Experts of a small language model: 117M parameters, 128 experts in each of 14 layers.
Below are experts of layer 5 (counted from 0) of a mixture-of-experts language model. Rows are named down (a neuron's output weights, with its number) and show model dimensions 240-319. Each number is 500 + 25 x the weight over its row's rms, rounded and kept within 0 to 999. Numbers have three digits each.
Before each expert's rows: a language model's description of what the expert responds to. This comes from a sample of Wikipedia text that the model never trained on.

# expert 59
Suffixes completing English words, such as -ing, -y, -ful, -ical, -ous, -ness, as in stuttering, hairy, insightful.
down0:474507499475510489512525475474508495528459475529499541510513509504482474488474515554493503518531505512501475519468480467521495511502487529469515521517504494520525478518491500485502463463501498506511507516499525499501498517491457510497547489
down1:488457535468475512491459497536485488489507430498526528500512518448486538535498507471489507523537517460505516453492480528525548549501519471485475490514490428541506512490486475520485456520496476493482511489552506486456491501493471502489506482
down2:549503539490465466503480515473500473526535500467469498498509443490490497488511492510491536486476566512537487520520493505531476500478526464507499471507497538482480480475480519519500526493466474489491554484483487482506488459538493504527470504
down3:446507498481548488499555520515455455470478496553524504494532498495475557489522509510484516502485518457458499478510468499490518512477505462550466538478495503487494458528529521497521473468508502467514531474537527496520534487504479491455463497
down4:526510459507525476486459518505494502526505479472531491525465493485473487501537515525534497452507486505556517488508488507507480486484453486493496499473470464549514512529499471504526494519484506524532496501463473484478518484454510500576456484
down5:524489498496476477498476526468469495456480516549540489511484513510503469476493558450488474519500497470507518474480485516506528493528477510483507532470480469502512504532534494488516541504469497500509470514499492508537460501513452497531487510
down6:554485516508478542477498495482496508507476494555500490499496483502529476487468542518510482506507497511474525482478514523510504522460479507448496510473461481506501534490527471509489531530498532461530497549473422491483486483429527475469523462
down7:510496519484493446507484508523445520491460505475477505508532483530517509464457511479490506502483474489506545515506512523469518482522513509480509484499539494530488514488505501529504535505488490527521439517535486560476461502477469516520506465
down8:530536479528508475513481500501487553493494524441511461523501508456495491494498500550550530481530437511501528505504510473487511541530488503501506533519467518478540518516531473511488506511516472488504492476475478492492486513506509542518501540
down9:493492510522485479502515463542484485540482499496525517531530491514518514520437473531496472516524496529475490546481470452502494494457523541525560520506457468500495521494525480535530491522533522486468491508473474510526508501471484477500469488
down10:525489491488483476511443553577550460503519508542490472441484480512475462527478500506485481455491503548518481508506499472534477489486480542493489516463503494532517526520476492490515528533487534495444429472514455477524551465484514486527450508
down11:518507495497491518493546520515516503486489500509478461478501542521486518517483479471528482484541531497505482472498529493510488547542482486499503470540516476504474503462471481502513494532481498508520523472518525512501421471514470496508513498
down12:483479534528481509479542469507511517454376509481512500562488494508496512539512543500513480478505520504494493501482517529492509517484511467495480504469540459470522568570503512462512474470550493518533513495493522504509506470479482473501506515
down13:519536507443531482524466532492529459517530489518506477478459501493545499485491475515519480476523502522494475525462523465496527491521474506502510502478499468487481526490516452503481496481503513458532526508466442495476533526538522515477482484
down14:531480456496505506477477463487517515489519499466506540498482518489518476518513496500495460485537458487488505484505458497510489499426470499484517474516490519552481491450483508456470529493477465504555480492511480476484508484473469573509530492
down15:518506479494503527482483525561497490501512491517509468450464473480496489510503521505506488491512506475514544508465511529513479496514485508507501505489479521527510508521489499456481499489492503474425484517517483524519506480528486471487529506
down16:470520476527483453479519525462555489446527494457513520465491478475491496464483492447470515466501474523470494493510495530492489509528456490490462485518514483470513507571503518510488478454498496450499554520489496491503517521508464506496492491
down17:501489513480491499496524480496528487478490453546483509457505479553496510524518496460479497527485491508511497465493475524507466492507544500488510493507520467485493506484519497497502519455515536534505529464465543503464496476494510505491518528
down18:468505526527508528456460487493529510482488495543466507491467475489543501503480459457501467483487490507509489457444462491489510495512510483511492511472486508493465501543486510509505515464487527503497480485510533492519551513487553467468472498
down19:465500501465520533537513488463492523579518531450524536498478509552477470528490485505530525490492477449547516503522462486510514523513526489519485464507516516522558480512505493505480496504531529525495513494460451510436522477505541465554494482
down20:482518519442510548520473500449559527465508495495503516524453521501502512519468520492542495488498511505483477500471503523482462488459545520461501500453488506478493493548510520526510464477448511512501513470505519488467474505508504488490518562
down21:510499507474516481484522520457449495519465482440527515463505510495515538570542534510549495506499520481511543477495522500502510468491502540492491501507535498502473498457520513525527454507525464507512457475520482491477470502497498503488499484
down22:487516480522480523466473488521510496491506522543483505495517487491475478519517495505485498504485457476453476483501474458520533527502486485515526505512469486527527536510499512499512510545511495474478513482497484505480567504488474492493528478
down23:449506517489515541509476506480470491492482513492511476520503532521502503567493538556512499514510446484516552512480493478529505448544525515484455503496485432517539516451505467488526509470478518500505477537510484486505544489528506503483471506
down24:468458477504526514503514490492492448492480495541525499485505491516488501506509493452438490516475455507508506511478491523492489528494526504494471523469496538490521533533495503514498525516517528479499489504511487510461496493487528493465470518
down25:492506519509479475494527473471491476513475510487531517519489487488471490485550520525505517497456519485503525502527495488495454533447493512499489520518519497510480462485536528475549484524460492508526483469499489514502526495487476465538498513
down26:432496499519505500533482495507502476479481500587473448506517477476551488493450489459472481486539499532474482498461495514506495519523500518489496492509482486501498501452495493489508483513497498494463502534500524468509477500508510495468509534
down27:496474497509541484476499488507476524477518505479493478483496495499525476536529479535544499490504475526475500490516545486530481473512542525519501501502541498446505542466489461485531464519482472549508489511476490486495539502520529487524494496
down28:507482518487533533470519456480541504504483508508494488468537508492506455478499504485507509512470523468478528440499505516522500498508513457494515481501498537535501472485464500496500497504500485485494514487506558471480528488545474471481517486
down29:476505512477515475520542518502502484476500500569466511481558495484523489457504480492488492462469502537482496493523507511509471521465502521500478515471527496481513509509529508489527496518458497521536536513515499502479458531497477527480513497
down30:482431529518501453505527477513474497489495499490494490500533542507485483500524524519509498501530511488479532499512476482539522472479543498536519542476482479562533528453502526469454449455538502484513548498516579456577509507511509492500506517
down31:487511512510484480509520506506438530507513477477525505536489509492500547513487517526438517524539492483525517494504520526513456511477510479508543482493509461501524505491511498509484516531513507529574493492524514494516504505475533481495502496

# expert 28
Digits and tokens at the very start of a text fragment or table cell, such as numbers in lists, coordinates and squad tables.
down0:503463495479463517520526509481512493505525497504457520552503506529476508496484502471518504482532508509508483479558496494563496519551504489525504497515500521510480487503528472468524498465482550492501520494491470482531456453531480497453507528
down1:470501483497512485535527463527506463475519487564484518481473463492478506515543455470514464507499504540453467499540502502501497531497519477520502503483527499490454518475505502481489510481447483529486461491470474527526509497464501488487477529
down2:496514474489501529490506539474495528508525491472496514484475494523528472487507511478459503483512493525462544518534494487504461530518504519522494481519475469515464497519485497502496485472483507512512466489470502453531513512521507534516521535
down3:468509493553519527506483521471506508459507472517533532453486451496510554515469497491531532485490486476465476498456503492519501500546478528488500479561512495473459505444483524502481500494497550502491466523507506457465481512510511510481567462
down4:508519497492490528500533527527475513497526518519477480492475527505517524477552496486500471526508524517519539494499516510479467514481512499498528470532525487463496527475556539473493529517511501497491490500497484557499493451511512499475486491
down5:510478494487481492493520486501537544490479549466485478525532521487499524491520479480480504502519533494496518500483499565489457496489521459516485477520489462518519532499470506510502499518566531458482515498502516473468464515493515516472504525
down6:552486514527469469457518487512538489509498515483486485480512506507473467504508482505516491548492475522534503526500500548459476472570552479486446467530463447509504507488527461513451529546433531482505507468528514537475461527480469481550489465
down7:460529493494490526502501555533530471490461500482483480514461503543470515475467478513494518486513486505476494494516505520504542527526493526514498541502503510520470496491517490531529515501503486521483481500492459508518521480506519518526511448
down8:495515494466539487520558507506549524503507527479459516466496509507459488508532475499496538489484516514465496494540469499521542493478508490570495507501486482482487528481486546494454457492487494548437474514523485529533514465535529489514508498
down9:440520461452512519495467544566481506492513548537524493446499503513497514536479464515513504463538470477418511481487499512523501538487505481469519471501508439501497492520480481499494480479493518492463525522484496468517495545496476468526503487
down10:483549493518504457509497509540471501545516528519492522459504496512498495539469413486489476498493542476500512530499498523482519509525498542481534514445527469522513509514501493506467496549521520508487501507501452475507507485503506494446500529
down11:518536503495483522491425495444513553508470529448512486453460437489535518495484475503491468514521488524531520513503492522474473503537490510516475459506515462514483502525519484523475503492522490488518507469469530515487516508469521525483503515
down12:516537443541495482518503457529510501500518513474499530507500488453466522519543502486497455465503480503498493524526490499534459506534520517500509517534542454475488469470489464530499479523523530522500513520490482487474499518479516512528450532
down13:483478516503541504466474545522467514490483508494517541482497525452477527492495481520478491501499439476494533477491497514489495497518516466512456546476497529491515516512474549530486523435504499526496469494488480486540498447494511477523477488
down14:482462483490489461466467484527459538504527509539470503480528480529543493465540494497536539500463454495513498487501454502512455497497594493494538495508485492458509522487531511489490530531501509517506490493491487470532506493502498476457527519
down15:500524505522457502516446509503480459451499525473537497508500451520534525482549502503486508458513511510477471477498466506568503506500505508507511456544480490524498485520466528472489486533485501486487450508509498510512479558496498521483502484
down16:515500517500521515496507456491489472493451517507505436508509481499508505509527480487478405501489484482492498511466510559446510499512474520449479502510494486481495495503478502478494528490491487438470501511521553530505523500483511495525533536
down17:496477493509479499514514456471518483532512479520471492524554528542498501525475512479530484525480521507489436512475542524490496528520504491483461499527504445523516504499503504482531491471434534457494548516519527542512439510473464491526475514
down18:505500493499504496542515472505510513483511483457488501482514493538485503514524515494499496434543516503466536494486474509551502535524517518512511530559494479543469527454517518477496455445529473558477500438485509513497512541497514530502532509
down19:506517493515486508527517537526460522507486468542512526490448479497458508483470474528492492527476498479493496531540449540547532501557488497529504472469523499527505515472475505486483508468485501481496473499506535504507479498501521523466520484
down20:489503525488563500489465476546473490519553529499508500494543471489485488485468478515490491491532523500480458495490499524530505499507482508497513501500494491453487487475510496501517507523506481514496459505509504490518496524496459497457530484
down21:526472487529537477469477476465498539500492472544491479504509520530515506518541496492464528493521493488479515479526465534502489527434503512474518515526498513506542543476455491498501524487484494525524507482492456455504481497543521523512538521
down22:479531475517513475497530502496480537457474517473512482500496473487507512490514514530504493488517502519480464460518463466503490469459471511491529502497470432531518497507490502520496480536493521508500505476520513514526480538490509521442513522
down23:473487511501497494485527490481485490480483509467483473521512460526528533467573487501449533493505516524491525480496457544462516526512500500496492456514497498520493534517523482502489535453499493504523474519508458527455553510487517482483489490
down24:481467515495525496495518493494521502488498534451481497515480524460510477504495514491488525496508516517506486495484558494477511459499528435480484497473528532508520519531542534467535529421448487485484520483496529491529503474551510534523472546
down25:470522496487468526502541505525478486479498457521527480524518484476491491513468511534494461528548539503526506497488515490493514467546537495535499496488500466517529521502494485492538463512487462456554514515480523511502492544496479504467485505
down26:513500479488535485488479470525496487436513484468492465502480492456510442487527507533530513498498469528499506514484521468491552541522498496505478516507525467504521510453538533508516500492432449487547540525486546530532502510526469484457469486
down27:522545478534492516488476535500484504466512514581487559507509517508492491502489547494514476445514488517490470540487508515478478505529534540479503498501490518485466533473494479512477501467420479518496555490505484536484463462516453501524530510
down28:511516478547501527527466510526469494486492520518491458492553512480467508493522519531472479519534482494522522492483481531498478529492434467496432518469520484501498539487520495507499503526482499475498520502539545471503542467525481496497478510
down29:497531482498542504501545507562518481560501497518500445487493510465500482535535507474556498493534496520524529502476493455517491519474495481461495498505495523479483529495502459522504477489517527531496473465517491517520494444518453496489474507
down30:533525527512526498511540522486517506542489509528468476511526528492506487474526506510502471497494491467483554535469478486510513462512534522543503471493505521488474505507514517518528455489523471513522509503501470498467507479551544489528509527
down31:482510476478423500541558484487500479506469527545511506464516470541479496476513541487510488536463495520482463441496502518505479485507493545533482503476473453492562474489447499513466494502498525531508527480509501516518543456534481478522479500

# expert 18
Scattered fragments inside rare names, synonym lists and tables, such as Har-p-alus, Mer-idarchis, Ky-z-ylzhar; also numbers in coordinates and possessives.
down0:471473541474548525505470512485506507461458466492513505517524477467498462471516536494505529510498529495498470525553506524487471476529467486509524512502471472508516472512524518515482487476485544479519477501496481462484506488489464496483510475
down1:500529497498477464463490494515480514511522527457493482490522462536524510483475498508514462541465524493487482490460496481434537557479494486542529480522461485508489502484489477569514458508478505497473484499511471485500498538488519504507490477
down2:508521475505517509463520439523459530507522494509501467514477497476515511529501477471431459488467515516467536509528488512498513476510454468472526485538475490504511510527484515489519539506489470461438485520524486526466445473529510498491489505
down3:513484496521580507533465492484551513545538468533529529491509471497481499496524491513525517494499530527489461512483466478522478455495509472525498479480478499499497537458480483500517453517541505485496517514520510513475494525532533527459525516
down4:494509513497508535488519479515474427493510485521528473487543460505464505504540489478488483522513501491429488500494514476494475516498482491505486502485483465462534504491489475503498464480531497496516564542496571527495559509499576444507485559
down5:493454459500522500497476512508488500481495529527525492504503533517471493520531497514503454493496526457471535489465476502532445489473516475475547499506491480490442530471490510509500500495491513491440503509478497508490467493516540494553486495
down6:527492511507482509517517510522514523456476478473524502539538526478499515529476555489527474530522498476502479561518513511507501536516510509483510491492486456471526527511524453454480481494491499492491476529519443464512512516512514512504537468
down7:500512505518486500455523472542514454514504493526483494495504510498490552508476512493522485522488493473501507453467493495491462468478500517474516498534485491504510498470522500453514529520499477491446528517509475524526468491459477474485523543
down8:503486505509473524534490508488521526524510471494532487510513563516492449498474516508492519459508481505505514493515487496495500506528520487529531525531463523515490505474472524513502511443475526453498515487471515501456489480486454510509473536
down9:516507461497488549517514466558492520488511544513493466569490489502497519469556477512506514502485517509484547498521517482533522525507475496503491489525497489491518509487498477523512463512508450490485524493476524543482505504482491524473508504
down10:482489534471486493506511477445508516489478513456536468519535508488505473491517500526504522515543512509544477510517485493539518491525501445490536505517489459519526487502485514493491509502474482479476489481530499483485536490461513501523530491
down11:535499498508529564495473517484444532498506503563506483538460495460480506514501470539494511517493480471496514520474528472545498470476512504535463506482497513462439459500506490480514469519498479500549501487519503497520511446488474497496465455
down12:524491524481507463494483495485561533493531459546491533503491448494478495497523470491461497517490502514542553492473494424518485473497529513432500547520514486505468489506535529521502501521476485521457528567526504476496490496461513503476519520
down13:466505496535511481482512502449534478527465460492492559513515493505517495455544544508503497516485511491507483492527506512496486508542481498542528472496528510519509482488470458477512480463488520506496464482495487459480499505537460516492525510
down14:486511498501454525475528502476522522514498482528446480481507528545483471497496543507470476539532478509502493517479486509476543550473489487483482522505509502477497489510499522514480473483486544487496578489487501479496516479492482511479504477
down15:493528523565510488484459559472466491509500490515528501516514470528475489525504500530485463500506504458506470504524485539499507501494493514480535482510498513518483463536465440500526508463525575489488484492501532479531498523476533509504539506
down16:481496502502524490507499543482526494537474500484469524530524510506458489515469446511489493486464510499451475474505492472495472449554492501465492524493497530498548494522505453465509532507502478517496467520498496515521500520503515519520476513
down17:507481491498539499528497475548475484520480458503485506477473528516492495507497459585518507501494507523496538489511475519555513487503502480503505519480512507485468514513484511507521541468518467503483489522455541507506481464498517509501476530
down18:527574541504537471506498495476506501525464516479455538507512486501489479496517478492569557541564485523526464492536526484490487500477506529514526429481504533473514494477519498504510473540483496510506505484508512555463493518492546489475495434
down19:495485549508453478502454496481530478479500529489500486466484529506492504497482486483500523455485507484529451529480471491508491504499491520504498502524514495513483505493502484482508498497502553463490525543536494481514557476502491475473524523
down20:506548494469476535504507550491458488503484529484510499479457494469480531496508513488469443485462519504450542506522508468451522518510488507507545493463491544512448510469481492554494516513493436510521498450534526513465455509466498516490494546
down21:520509508484494487519504452537537513519462483496459504492466517536500507498463540519536497535537493490469476492455524488537485479514535484449508522506492471515483534497506509531518505505480433481425490507493489468485476484484474474518492513
down22:456493498531491472501474488464456479504495460507523448488556491520517518544484510512473486540497508530469490476486503523512512463527564494530513478494505508543500519503520489536520470481525467468520510492488499454516482507500521486535525495
down23:538481543500534500502513476499516458509520505491495482543529500493498494529526476480530528523478571534513524495492466538528485509466485528504530523471499497483500484474520535488506537491526496514515514500479538542468526478490474470501528481
down24:497489521515456495550475507550510482495499517496483512500525458518530536528482501470486493482469505522522550454481496531485496516498505505485495469507508498492461460559469483523499496467505492499521455480536537514457483472468518479432481551
down25:452476505500495496487467571512514490520545519534486481532501479500469465552512496521519498488508482436482533500464494486485540472538526510471484527540507482473482462507506507491504524478485528535479434502494507471470479491532471485491566500
down26:471551484488459478509479534517471484512517459503556478477577508521496495466524548482499499514522516479485484489508517482471497520495465512502446518495493470489528501538519525524501489494477513511445503474489530491515509518482489469532505508
down27:470477500495520544524514503508514470480528476448521539499491532515464516515517491516505524525473478480511485492490498530498480483496484456509450478515512526507519513501465508492537480503480502479514509503496521504520501470472504513490503498
down28:506497489504504470489459463495516486507504471476479513475471527527505492497476479469454508494507547475536515521542485496479511488486479522529480484487497498543479521486492500509515546531496484518471496502459460525493491547515442485469459476
down29:477510469551507479526532494459518538462507480476498510500513454493502489489513510505533460473504514469508493531528542521471487511494474506490510498539489470514493474512531471509481490547500484494523490487499473472477523523503455545482476508
down30:486504507532524485525502497495492524488547472501500530489520491528485463468503470491457453508447489490511467484525495543515504534485480478521499506488506507486492502532521476466495489472505517509524454497528513515510475539513491531487494505
down31:498499470516513504564501492460538486456504510522508453532456513493494450509485469514488533459519468486501456465478520506535471550510466490558472503481472502505465517541530532476468533518499440519520520492499454510485471492528504496478503516

# expert 51
Digit pieces after commas or decimal points in statistics tables, such as 98,897, 58.732, 14.4 (57.9).
down0:520504519440523516518505460478479504490543549485486489558497518489517523512526500513477505552511516511521506532483464493495508492463484514554513444474509478497593499478505524519477461502504470515532484491517495505489479473556501453484506509
down1:467457449527453487506446469483519471531526465478489521523493484527511485545470494513473501482488484516489443529492526504530469530520542480493513477495482527497467528517498524511506535494534499494519463484480555456513524524496562507526511483
down2:482483501506499551517496466488450504493481525502547481498511514458492493438505491483466530511510479484483481510483476504504511483496481497515507482491449480489537469535476450489494516465508511507494482489512501501509550471465447482519513490
down3:478506486517505448538520513492508482543458491520511535535462477512490487523529513496507532491485536504551473526505515491493486476505510530440544494486530496485480525518530505508506553489512552522511533497471480534501500499515472481518504452
down4:536489513500479503480497495508510489503463508552487483550452492498526496504527513545476480519508496480528477506521520528476501473580498511497518487468492477467532487548479462510505527523480480450523501521485524509481485498495435481564528498
down5:488502503507499487530520514512525515488511480497508542467516469516503463456523481453466456499504509496491492492518520444513493535517539486469534510551462525501499518523492478496508550527507483516490499539508473537479466481513482475507494517
down6:473492484512479543493469516514473503524499503528516519468481477485497471494513507511505482468491508454517457483504511487497530502522498506460506489510504494532460472488512505478452499486499528490519450531514473467512478528489461488520469467
down7:515491478492484504484522458495503517518486487494541504504493519577482493506490495500493480515481527504540502495483466493492505523483528488506475494535441505498505498510501528488537535518561486547505490459528497496513491458484529497507512466
down8:525481473547533483459476486514512487490503467444558468457494538511437509519520514480462480554505539507461512488505497501501498465465480505507474504474451514509514495493510489497489447468505494510462479520505480495519550533522527500506508508
down9:550482506502469476458477480474527484501488496488531525565490473491477497453523475550491465515508538494505471505549483517471540478496487498537525508526522507474511475510507476477542494450494483475477506500497485497527491535537473493508535484
down10:544523502508527522529510475494498473561528529494518497509456490554483518492501462496481475480516489493465536495517526479521525481503487511451510507503551465530520450525527471506519485510500517518537472532474488496443491522511485507495488485
down11:480499537518503478479513476489507511487454496486537446540552499534496495441551507538481518535516527489519456507531449464484472479494494469496518473500534452465483494509493524490484476477465516478469509508485533508516516512526449501492505542
down12:476548521494515533548510465555446538498483514518491482450531473517525476503489536444523499474493483424493492491493460484517512516514449491447479498493559501529521466503523505497495542515492488504501511476533487495506494517445479539476473512
down13:518463499486526473522474510476497477496482547505494509461456485480536523545496523510501488493506508474466500505522515516520557472526509502516557511522503506560509554478533464516507513527524520489514444542495514505460510516482523489485516455
down14:458485463511506535486486502481507511477541483557531518488520511485476471471481495462514549509473501505537540507475500488509506500513544494506496509571479522487487555508501490478536471512488513500524517477521443480490502480474451514499516484
down15:556490513496545575498509536515462466550498485500501484510486485499471477524511529478470499543519520501522491499488485514538467498482496496518479533489516538529464462556504536522530440492520505492490457482508489506483472471493485503552491505
down16:483532518509522448504514560486484499483498479516496538489535450502491527528485492456502503509485492555481562514522479540469512531485505475454468514485473500521469493513517471511503553478509479502469532485460505520523457528454514498481529537
down17:493491474487495496507548475466530476487491493471491506531525518522477517474471510534494544533506538525483512502514501532498502511499476479507487509515504502495476510529511510503478474505498508498498541459511500480527530505511526481495512483
down18:454517505524515462472482506508464499478521522528523499530520492489444553478482498541488543540532541514473460466534488517514509494476515477540498496484504497472465526508493479485529512476461522496473491525493505525520520502535454486495517445
down19:457531515465544505512491467531533567428525493515464470458499499475479496549520487470550472469494470497476485539479511528483484527525468494482510450505494482515540526480519502510506536557506466504509470503512491512506482471531519500535502514
down20:478513537539550507490487502462443495523484533454455525521510497462536522510504530446514481487515480470509501499453521514474538453537510510473499524487512519493472556468489487464536463505494518479500491532506475498458495514504507528508502495
down21:488524488529478513496504496500520511498502489455500528507485499508516499535505484475527521554523488524496468523523519487464515445489514515523511455444503509553505524495487474505493470496538468506541502503493518505488508509440555492475464519
down22:456490534531523479509455481506448491486516495510516469491527490510534540506460503489508470508520466560478499483503512513531513456514530495521474513522522488481490541511482510490549503474510500501474475485481482492509470527537451513526522551
down23:501529505521483491505528508461535481513528565460505523523542550504489481483489500485513510513455494529488484493502524497520496496490495510498487500512494478511489482476502497515451459527483510490484535494503488534523489478475539471500541504
down24:526455493488487524502512460478523480502485461524523517503487518531503503519524521533528457502468510537523480449469476495506526518506488429503488508485512486487486506492501499529493509493510473482488478509505495520465528548504543459490518452
down25:471494487523481524498539508463497505469522501518508547513421490459485541526492553510489445496558502466490459517483542475533518503461520475483497534507525506492517490504497456513518458499516497481549494512503550522434521497489461546484491479
down26:526532527511536508475530528500505490541493459496473472507524519491521468528460498513484466465508463486511521494506497506459492435492546479513491512484533489500469448499494511500509480485533504480510503460488550494480495489521544542497530512
down27:523513500472455496517518499511522489536490530503495501498509477538518505460498537509527512540518554541503524505498454503522497486483463498532483492477520506499510531531460485526504479514549515503484545494505521494549511487539588452479507470
down28:513501491518508565498514483481506526466452492501520499505559499507498500439495478508512515503484496474501522512512530482497493507514495495506463496460470508531442498525482510485483507501505510479486535482505470458542529497452487485522483502
down29:507486513500492516545516538494497487516473552481445515493479491570529529547521523514514487529524491509450506502522497519553529445511506509521518494481520456467512515513500515518514499490492535507460434498502513545502531486511465503512505443
down30:524518469474495529470538465521532503525518486456505466495496486509519480496504463524495482494493509488482525516495480461480456509476478482510472510519458542526494461500502465508476476507536483485515497465476508462475495515521522536509472527
down31:478489515545526501500467526543473504507506526473512511478498522477449525554538513503483521512530499460467518483512506503505516481523466481478491487494544469516531536508515524481481488488508536506507419516505540515452532497445505520486480475

# expert 1
Prepositions, mostly of, for, de, von, ibn, inside names of institutions, agencies and places, such as University of Jeddah, Bureau of Investigation.
down0:494490510481493500475528503511542500521477504517466478535516481520520562494500508466497444487498475481502514525504509507477494458503562521505520486493527499498535516529512513498497530523502512445534519484464493463462487497478539512493486475
down1:470511501507486526457486489502465512523519500469489476511538486489485478483487472489469534502503463490491527445502482517513484483526537459522474512513479480503459478481445529521491530529530560505509490444492534499489566503479463450510510505
down2:465509475515458494506475487490464455517497528483543495493504479489503490507510486507510498495539496489531452480552476512458526539526472492513521542486470520520506522469461458475487496528507499485439509480500488498477541505485463520492516505
down3:513479513505504493476503460475517514491503520507463513460503464489511487494516505469482458452511474500499542477498494479511516542532460515498497497488498520502477515477490489492559504558517536535499490487487504506505507475523450511499518499
down4:497545530458498520475528521517492506526525495501501472502551488527511504513498508488521571482468515526539514507504479479482532520499475475533511464514503543503477504472497489486533516481521523488465517484472515492493498514511553516498496525
down5:477500449472518522484502495438501479496506502453489530533482520485502509487506458540512506501473541515526491502537480520525446502506485500513512484491467493535473518500534478519511477517516501531473526535473468485461493519479478496529508472
down6:438499536542494509462478464505529500483479520482481512508526497533529483491518486447490476523502489496443474502471512534455530505497548513507534512460479491502495445477494499520495481525542512514485477533459470497492541502449531469487503511
down7:496455475514515474537494504437540491512499482526516503517498516513516486484507550511501486517514539510472528476511496462475540484518481490491510519532482518513474452484495510529505506506515509511554449556512499475524533487465518505490470502
down8:502521489491466518501518518537500496499492464462537517517531438520461526502497492493515531500452537522512524531500502435488502467455516500494492496529478501490460511502493494527490533485471514531490477491532511496529553454479514513511483447
down9:502507497531479511478486519501524477473531511518543475478550483504515514483494508490502510508514521509463555498482512478533474527488489467499458495487489467517496475536496519450482488497475491484476511479504489523512475485551464493499480493
down10:467482492493502510482508506535466520536516502475489482504509512526489458509519503541483444535467479501490510453487474508468535498530486477486473468527460464541488448455470502536504464513494490497439532542508488534502512541488504478475510485
down11:531507492512535510561522498526530487489498511541494468508466490505472484503520497507465507494503499530492498538494463465474461508528504514511501498479543486487475483460515528476492538500476456460481495484480474518544513522515477464515507494
down12:550494504482503479461504458522490478481539461467498467537488504486527494523463512506467498490509514481507555545529502537502525507478525483552516494451503494538526506488469493493496471512476485495519507453518535518516469504453489466514523519
down13:479508478493460500520494486475515491499506483459535474518504506456524501536495477523481525513475511531528505466493502532513467538501477463480525509483500480499504512529499493476498480489477484512469532477524516521466485475496478561506489462
down14:476475498485510501506485513535479497506469484517463507490498469482505491488481546499509535532519488525489502475486493485451503464491517473492490436536510508527519522534476497479522532438512463471477479522478529493522480536535493512509498503
down15:492478515487519477519508500482489495486522503476533485501568471501487523507464506536466542507523493518522476505473551477469523513539497474492529545464473491486537527469497496506507465492532453485491462501459458494485501539545487460527496494
down16:494525476494517488464510530522472478486523533493528474526508474498526476484476494515493477463489518507485519529552527513513466502580509495558490504442471505490497505507486494509468498539537462492476480506512476506492473465457460492475470529
down17:480487490520491487505544542484516534502452504469520504510471487483491517546521476505490516507523483520448515470529514489460535479522491494521505547463506476450543477483497527481503531479515523539531498518471500450499509521519494496455506490
down18:454497534475522515490483541505500491485523481504510488495486554499503510509464474511515501533523505439478501518483489498493520526562494496479498532497512447492502516498534468502507454495492531495481462497451435438488483489505488505479508482
down19:504481476485509475485456488491524497553478480465520503525471536469479484491524558489483509508489521495497496456546522494474569499496547466502493539500514490481468527503536517504524521497515526489542525475519484507520523504480509503439520462
down20:444478521476519448452481517501503491543516530504479460462564527496506449514494512520516530487474512484515531511512536484491489479514517476510530494467496500493469523499488471466551508492487546468480515472499493478510496518480519487516518506
down21:512527477491491506494529538440495478507491533457477508473530480478505522467485545500467499490455520507520492517505507510480527479544498537516538474523482510491488510459550510477528460495493473491480456478505500511513474478494540528483496532
down22:500481509529547522487462553535565511470484482572466505486476455500484524495527475447513534524529488473465527478502526511496513475513445505473470513517525479516528534549499501536513518446471472506499526473473480492532524492472501507515510530
down23:476478508492551496491489494550502500505469527549479468528483482471534469532482483518475501512495487516503537467504512515539510502456547529469516538473479532482502501486454478485509528470511536518502493495524531519509482524508524465456519537
down24:489506530498543519526528481498461486491526490463478456505528490490512501505519505551512518489487536482504531536503493551497528519520520487520539458490524498531483534477520527497487466500484470497505489475489530491448489502521491535519529507
down25:512520479485541515457478493495521487582470525500522441497499495482501469486535495537464519537482469498512448462512469499524486521478527476519521498501511541482529487493477518468517515485519449453514490485484489561480486511502454471474516482
down26:486472533470531456490475501532478501440506504544510526522502474544476513513454510486503515515487500481478533475485541519507491519497537465497503498465461488482484503426498504498487511462524506533458488510512495500481476479449478478493471467
down27:501495491492499485496513478523497538511516555513488467498515495492494506465467491495505479432482520466454518537490555476491505534490496492555455494481538503494507480521523482466534507445509436509509462534470486478498469514504523440495478502
down28:488521474525448548505514473500447553542494563459475500526528532496484527504535474483513494489485554483575512483516474501493506456521505446479523526515512481509512527543513482511521517501520502547517464542494504505527524484507504496489537497
down29:538510519503507495469531458467542502492503465474520488512457517484497513519532496497496563533474536492516487493470478538512451500441487497552535496485470526460507450512486520502537497529488515511544516512518484488486486504542470496466485524
down30:449511508451505526496521513487476548460536501509488529458513524542531499505496498507473476484476496489468506503467482536505465518522546513494495484509519548508488491502495514517482500474489505518519483515562478462512527498488470471533504546
down31:467489509497481486512462488490482487486494472490487541495515477538470519520498500515499514524510526480521440470449498532510494486557498473472490453468519484499511515508525535488548484478499531511472478506520491534505483548504488517521487511